From a checkpoint of a small mixture-of-experts model trained on Wikipedia: 2 picks a token, 6369 steps.
Below are experts of layer 3 (counted from 0) of a mixture-of-experts language model. Rows are named router (the router's row for the expert), gate (a neuron's input weights, with its number), up (a neuron's input weights, with its number), down (a neuron's output weights, with its number) and show model dimensions 0-159. Each number is 500 + 25 x the weight over its row's rms, rounded and kept within 0 to 999. Numbers have three digits each.
After each expert's rows: a language model's description of what the expert responds to; "comes before" lists some tokens at least twice as common just after its tokens as in all text. This comes from a sample of Wikipedia text that the model never trained on. Tokens count by the router's weight.

# expert 13
router:489522470500481416492508535515465495495480531471500510496497496495503467496474509519507486423536501508514548510481485490505513494448488441490479497496463508455475478489532472495540476487503546510502467489477514516515476493499464458482465512490497509512469543506501517502483478516490473467519520448502526522476507515453451507467472484474483489515471474485522529478501476492520513482482475527512506507518482470510489478468517478469466517470539460502516497509456483494512439535475473
gate1:496497499496563497494516566505482525490453519481491505491509500503508516498465485494469514458470423507503552512501465559501477494499499535483472499466510499495525510483479443508480508445480452515506510507500540496487497587503502464458498482515502507484528505507499501546536485501500501506478452521487540479502505523492500496464501503476478471502504490516527513444513506526527545499515508482500458519489488516433491497491534475448500482552503500494490473505503506506496501526501501
up1:488503500503531587499495541495479504505503513538524540539522504495475506474538501553495493503450496478535504480490501552487527527478486526524477485510495499474538506442499506493514481519490522506515522496482503523476493494465497537466518484538483482474496513512537515525516500485501532496437485494500527533540463503485499475491522480517480502499561500499470513499495546483503500524519524495469504522494450547501513530498501529476509500470543505539496433498498529509500442491445498
down1:487543500493485522571485495532492497476500470510503511506520459487494492510521459498485537461501506507505492533502480477454492454502517504492485529502508536469522499460436576491464542504526530485505542498463485519490506507509553496484491513499520496537542514511503504493512524543523493459548496510496403529493501516492495496502457498527509500501506500558500476493469473496515516525505479555458505457527509474477495485500499505490469506498500507512522473505466490471495499463507503
What it handles: Abbreviation and table fragments
comes before: " |", "|", ")", "S", " (", "F"

# expert 11
router:513566472487534483525485527486463538511488539498532492472484465458531499467454530497470478471541538518495555508484495499487499505457523456488479511473515495497455524498533489516534481522497514506523442508466539470530507521528489485524491522519529481514479523490473506494457479533464483490514526444513496495483507486497499490509513529511503454511512503510524513467513493475508480508465478546501468497467471501532504479505523505492473524480533493534521515478444503501478442519458489
gate1:486500535468539493497413498532529503509500474521557507515466528518486527507499494574500512506487503491487492508544487522495481502498457514503482517489493500520494509483497506507501481517511500522467491470499477511513512503494480568499480500502465499503482524494499503489508489475493475516477483512494500504506503541486427513509515568508490548508505541499499506502509541586511470508550509508468448529482497464504490483503421483447502500507497469553500499497501499512510512483496474
up1:478495550479545501500444503556522524503505479530562498515478526512477534509506480555513526489496518482502488530525506538500479518484482503494487528482493500521474501471499538504501490503533502526450506495505486515511499503493479567492472504530494495507470526495500504498525499475494476501480432526494499508512523557494444513502501554516514558503499517517504501505514524568506465502531529509454468533497504485495472495521439481466540496503503475564497495519502500508511509476498470
down1:514491496498510509434495473481523504463508500481492457500513511563549513493506505517504506538510482491534465482567498501450471501499480512499497500479479441501500497491504531426473488497525517507506507496480497517491477487483523519500519511478513541484553477522500489463521490535492488500497507454468526498503495429500502480494467536517498524498511490448525548508597511502486500526517510496504498496527481500460551498536504500497515491495497522507452498498481511476496502557498497
What it handles: Closing punctuation, table delimiters
comes before: "\n", "|", " ", "-", " (", "The"

# expert 43
router:544482524505496504520548516491486482525524508502527477528476482446488460464514485524526553501470491509477500479519525500462464481446531500532442501460522492518544504487500460520484489466473542509502493496522487489489474505493530481532534535500458489542517509476553513466493472479455504497544457484482494503517479523518502485501508499506528509484513481537547469520534481471493507535519523478516502538484544507482508523526493477515508493487460488470509507460529513548486468521513532
gate0:469499511504447473478496501476486494502457499546504505517476557494420525479471493481482494500515500407472482519504501502500518506544498482486456478527520460511500514478495476489488536522476487436496500459516483512436535466499472493498496498503552511506502496494541489499515501500487493511448477508496539503508520510470514532465480497491548544518486532487502485472475471496508491495485488496438538483498501500457517519478508499500502492500502500495492481428532513467497503487494510
up0:486495495479536538536490494514519480517500518486543495490497470499521495500511516507502470505507499596490517454451544500460490493476510494489512548500521511495495504500520494556505484500522532542504487507548521489540476565505497502497480497503500518488474493517501539515508481515497511490540525527529480499477486497487489499547541523508439451487522494549526512527564518517519494500505515504519478509499473479541464443521503534515479509496505529515507530556458502535497506482496526
down0:483457497510502451494512495503584526474499534501489524502458533522524511504538495491520510508524475529502455491504513525452483526524504490495508510498489522485505506502498471499487491503468486504506524524548490505494534502488545517508478488497475474519498494497509525504536527476502478443503507494509463528552479495493498499555499454484449518498481465517438517466554472475514517453525496470482418487471499502499458530545524500498516500509495500525517500542499488492547500495468481
What it handles: Biographical main verbs
comes before: " in", "\n", " the", " by", " to", " a"

# expert 34
router:527502494539518522510477512529468483533502484524468538472496487530505468465514520481520454493521471538464542511463505470476517502465516498449479492520519512508532531495504501506500475545490533459463456486513497497492496500530466507524469473528461519522470498463505541529482522497500516508526483503454531512530531540514491502525474476518530501488505495490514536511506521487481486501458523478536453460510480474527471531537486542490503513515513472527557522537469512499498497491442460
gate0:501538465504506464494491507433504494478515509495516496513517501506451462503473511520490458512503482521475488463483487458496490490455539525500436513499500529491493449502503550507460517501507483496497496495515503438465488511487513485510482494483492507529523500507497518487447553494515511485525446480525487503518490491493552503533444474482559516520543536498476498539537509500487500503496495489506498547509514474438513501538494517494521495501473505498500534505440493471552488533527521
up0:566512495500437527489489466500493500501491491426506470502530481504504488555501497474512517480509501504490531526505497464496488502542499504516504509523507533513499500505458532445483498507515485487498517491489498507486511528448488496514507518490540529489397471512491477472473519506526489485523500504502528518604530487516504488498513510502488453484521473532556522481501489508537540519498483513493525504501470497535514465459521495549492513525487483498518510507514527501469496485498493
down0:552497449491524501489512501445468464500494437501463496468470498511533496500503475517511496529491483502534508523554513543506512496496494480488503513463486491486538469491497504485553485497487498430486496526500512502526491495518468485522482480513513463535500514509511527557493494500479532511490447496466479547502485509507515495471553474500503488501518533551478517474489486499510490429532526496495503544502510543482500526500510508527443536508527488556505507476464484517535515526499492
What it handles: Clause connectors
comes before: " the", " he", "\n", " was", " it", " they"

# expert 62
router:479544510494510475540521505483540507514537577515492511514527514487473501474540521493477532502489485531521523465548510545497490510479489516465509521515522487460500463507504545488478469507479485462507450458463474489485484521522502528482447483472476490508506476530470500527514485479478484467509468493451504502513462515498504505474505496536488467500497560491534488496524519491449519488509503531470514521532504468480489489531538492491507465487531462467556471484509531521518511477521526
gate0:457504499500433484536471500502500494531538503487500519489486488486500511470529450510522515567511486554516474525536526507475519490515503496514497451520514478506524499500471489485543468498436476494529530460504492493473491476493486506525501495442496501438490487532470498492494496501515468445500507499483488506492529542500493508499512460541503487532537507494538501460498500504477476498477483487553510500519477479511500518481524500509506493516495467483506431434453496508462495472504460
up0:490501540489508479495501563527533529522498488571540495518520486522506434546508494508502491484495527546509489543502485488474521456509538539501461555496484466522463519520507502483491454495523487496553494499508492559477512494488498495500500464503463487476494456523496488513510494493522497487475452501468528478484505492531448480512523590542490479486466504473510450490487508491491496495455519492506525514507496507500478502474448507499500487507525502471505491508466489503502489497511469
down0:470502501474497472515502535495469528515496538486506496577456482500484546502516475464525497537516510491501505484486487495495517478476498522493489496523489504541481511484504500488488563503513505423502480501564512498502487481558488545528559504462477460518492524473525527539511497527531501495477512516487500504503475439501466501553469482492474497558523480503491505500560475491490464483508481465547531541502483496479493472521495530501502483491488470511478505459500497513478501519489491
What it handles: Biography section nouns
comes before: " of", "==", ":", " ==", ",", "\n"

# expert 18
router:486522464504486419495509541516474487498481534475505513492499494496504472499475512521505483430536499510514546516479484483513515492443491447482475489500463505458476483488530467496543479490498545512497458486480512512518475496499468457477468512488500507515466550509502520502484481516495472469517512452503523526478509520457454507463476486473481497514475482485521536477501472494517515481482473529511502509521484468506487476468518479470468515473549457505518498509456483492507439531469479
gate0:516507481484502501473501530488513490495485465477492468502489489492509459489506444499415501523472498504504490500479520432516489506477500484501489538510465486499478479500501487491495440442500535496501547499455567555478486495518522456478518503474494516504499517473472510501500493482503484498509432496523534495486513485494508554491488465500499493499522475497539544515503498549486505494509497469492497503503501514501564495492465499499466492503514484524588560513501519523523500500500484
up0:506468487492502504492501542496530468525476448500484504498500458488497446524503474459488532473494498517496557511511525434496515511509500506503478547512511491497499483495516498472521447448512475496486551492508557500492497493495511487481526490502489512540525513505471501504498498504460512485501497457528515526488589483498551526479522500497534485517564468492494525533558506534490507452497506476510513554493520517503535486537499493495465495467520491502540514472502489539502497485516477
down0:467513505565492519512509500487453488485474499497509489499511482526543520517507454463468468470522456477472475495500547496518557509503491551490522507487488488496497501530557497508540545498474513468501502500509550523545513469478518523490531507545514536497520531460506493475507511499538507470521479527470478538499460491482458428495508477506524477509506456514503484531496482456529516497518484475510502518496514503528466465518446498500467497504501502466521470511507469467536509506506483
What it handles: Mixed name fragments, periods
comes before: "\n", " The", "ific", "{", "imately", " In"

# expert 54
router:481517461503484422495504543512478484492483538480503513491499486493503468501478507518509483432529499509514548514482488486516510486449486450490478498495463504452471485494532471498543484481504543510501449488475517518517476491501469458483467511494507508511470544507510518500484474515491471477508515453504520528474511521459449509464477489476481481507479476480520539480502467495524519481487482528511504513517478465513487475476518478473454514478544458504514492510451485495508437533469473
gate1:498501525528469508498495539458451500474514490523506495467504539533498475496504489535459465501475449494496500496561420551514490493485486533483489482491486487508496481480545515534488497541439495501521495482526495466527492500473516510491492502473510498539511516446494500513503499508522493503507530554511505500500509465521500502507425513485521503482529511505496502537508459517497532513500510439484475491519507490505494440510474528477503546498488457501449520501460493506460514479502464
up1:456461511496546503498490488524485468501485489496522480555507498462506508504505538500539504502534527513467502488454559480493532513514512466494498527500511502505482529472499502484490508439552509465498464519420513513409510460500509498494514494520495515478520489516502510468508516499489498540508503500499494485491534527500513496544555478508492508481499444492503469482509500502486449487499509498556568492500498496499518537475537509521470498508536514488525491463510503532518503499468534
down1:420418497512498526500505501440418493486499550512497509522578461506502501507469490503497482469500457499471483489501489492517514540429529500494471500543515501490482510503565514470520463492461501530522506504467479496496511513529481486491502535497497484511513537488509492503516508458512510496551485482518463476499494499514523502501495497530502489500505504493497483498559513500484522511496507530509467536543518500462544491500513512458499500512495529525505499513515483517543484502489509
What it handles: Table separators and periods
comes before: "\n", " The", " 0", "==", " It", "0"

# expert 46
router:489519465498482412497507541517469493499481535476509513486493495491504470497476507523507484429536501510516546511481486484509512488449490442489475496494457505455480482493530463494542483492500547515501457485478515517516476493498467459479470512485501507516471549503500523505482475514492475470517514450500526524476504521454454502470472488476478491511478477487521532479505477491520514481483478525517506507522480469514489479468518478468466511477541464500515490510455484493512441531474475
gate1:501501509494531506485546494485485499520523480498507496490488535529497493489488501509520503515511500492539489498490501500455488528494537500498497500492514503469464502514493506532501474495499536518496496501509491494532490509517525481513503496504520495446495506504445500496488530495444497526530500526499522493513408509521478481473484502501484516528502459492474526541540497505470420487466450495432541528569483504489514537482504515449523495501518500493494498548486506455544494484510412
up1:479501492519528561500552487498479501512512482501505507488474528505514493498506515518512528536486502489548477497481499515496472544497559525485492499492500496522495493518488518529506484494511514511502496501505483486514457502500519486527499480509524494458533502512443498499497540492458501531528505520504534513526420501517456461459504508503483542508559457500491511522517498505473446494471494500435516532515503515500536570468502498480506500499503504456489481545503520487514497484505405
down1:511500496491521529475501511481528501499499517500475507496511500499488517534464503496493481501502500515474501530507499548506522459499500540460498485553495491511561496499526511494526538479486524533515511518492535549432489479507436554499525545502467527506500500496486498506457537544499509501462471462432505486507491502483512484500412500491494513498504499488500512495532477509492499495488533486516450482506502461489478483513503484486492453529518477553563498503433468523504503499491494
What it handles: Table and list punctuation
comes before: "\n", "|", "-", "{", " ", "=="

# expert 48
router:488519468509489420494511542520470489496483533471505511496498497490505469502481508518505486430533503511516548511479491492511512492444490437486475493501464511452478479490529467501543477485499551514501459489478514515514477496503463457484465514493502507508470548509505520501483477525488475468518515449503519523474508518455450504469474490478483496511480478481522531477500480492516513482482472527510506508520482469511480483465525481471467517474542460502520495508455493495509438531475473
gate1:489493494528502503508499497555485435533496497492496506501490523488517502506548504500531482493504457487493516490527497496507477499500524528454490506539519567497470507491484451501496475526465581444496502480501528494534484484514493467500502437500515490509485510463574473466509500586488492514544468543496502499479522495501520516535480517509463488517490516479514466482479500504517503505469480542490504512483522498493496520515473500493501500492499555537479500497521496490480524553524462
up1:534479503488501499475488503484485529512545489510509481509507471490473489512461489500509535447497498517452436481459499500497498495511504543547497500496465478516517534494510550500506548496542386502519496517516472502502548484454471553462533496498499498507516492538439501503521502493501502515497495466484497540529472502569468475507485475522509508492532508506489503534499532490499510503514542472512504540503482544471499451476522530497491501515500497487485501497502521522511503498487514
down1:509524477511488534479490496508497527498494500473488493495493539483523468507493507509454508481502410473499538520501528498504521467502506487473494552501507501440514494531482491498528497519485491430486507478467502529491496533561503496496497508508500519511513504466499502529544503507501551451538523500428498506505500450433517461519502518494482501495504486513497511482507523525498465430479459489520506497496538504513511495505532529499532542472450515500513539499507484484545521513501479
What it handles: Line breaks and numbers
comes before: "\n", "–", "==", "===", "-", "The"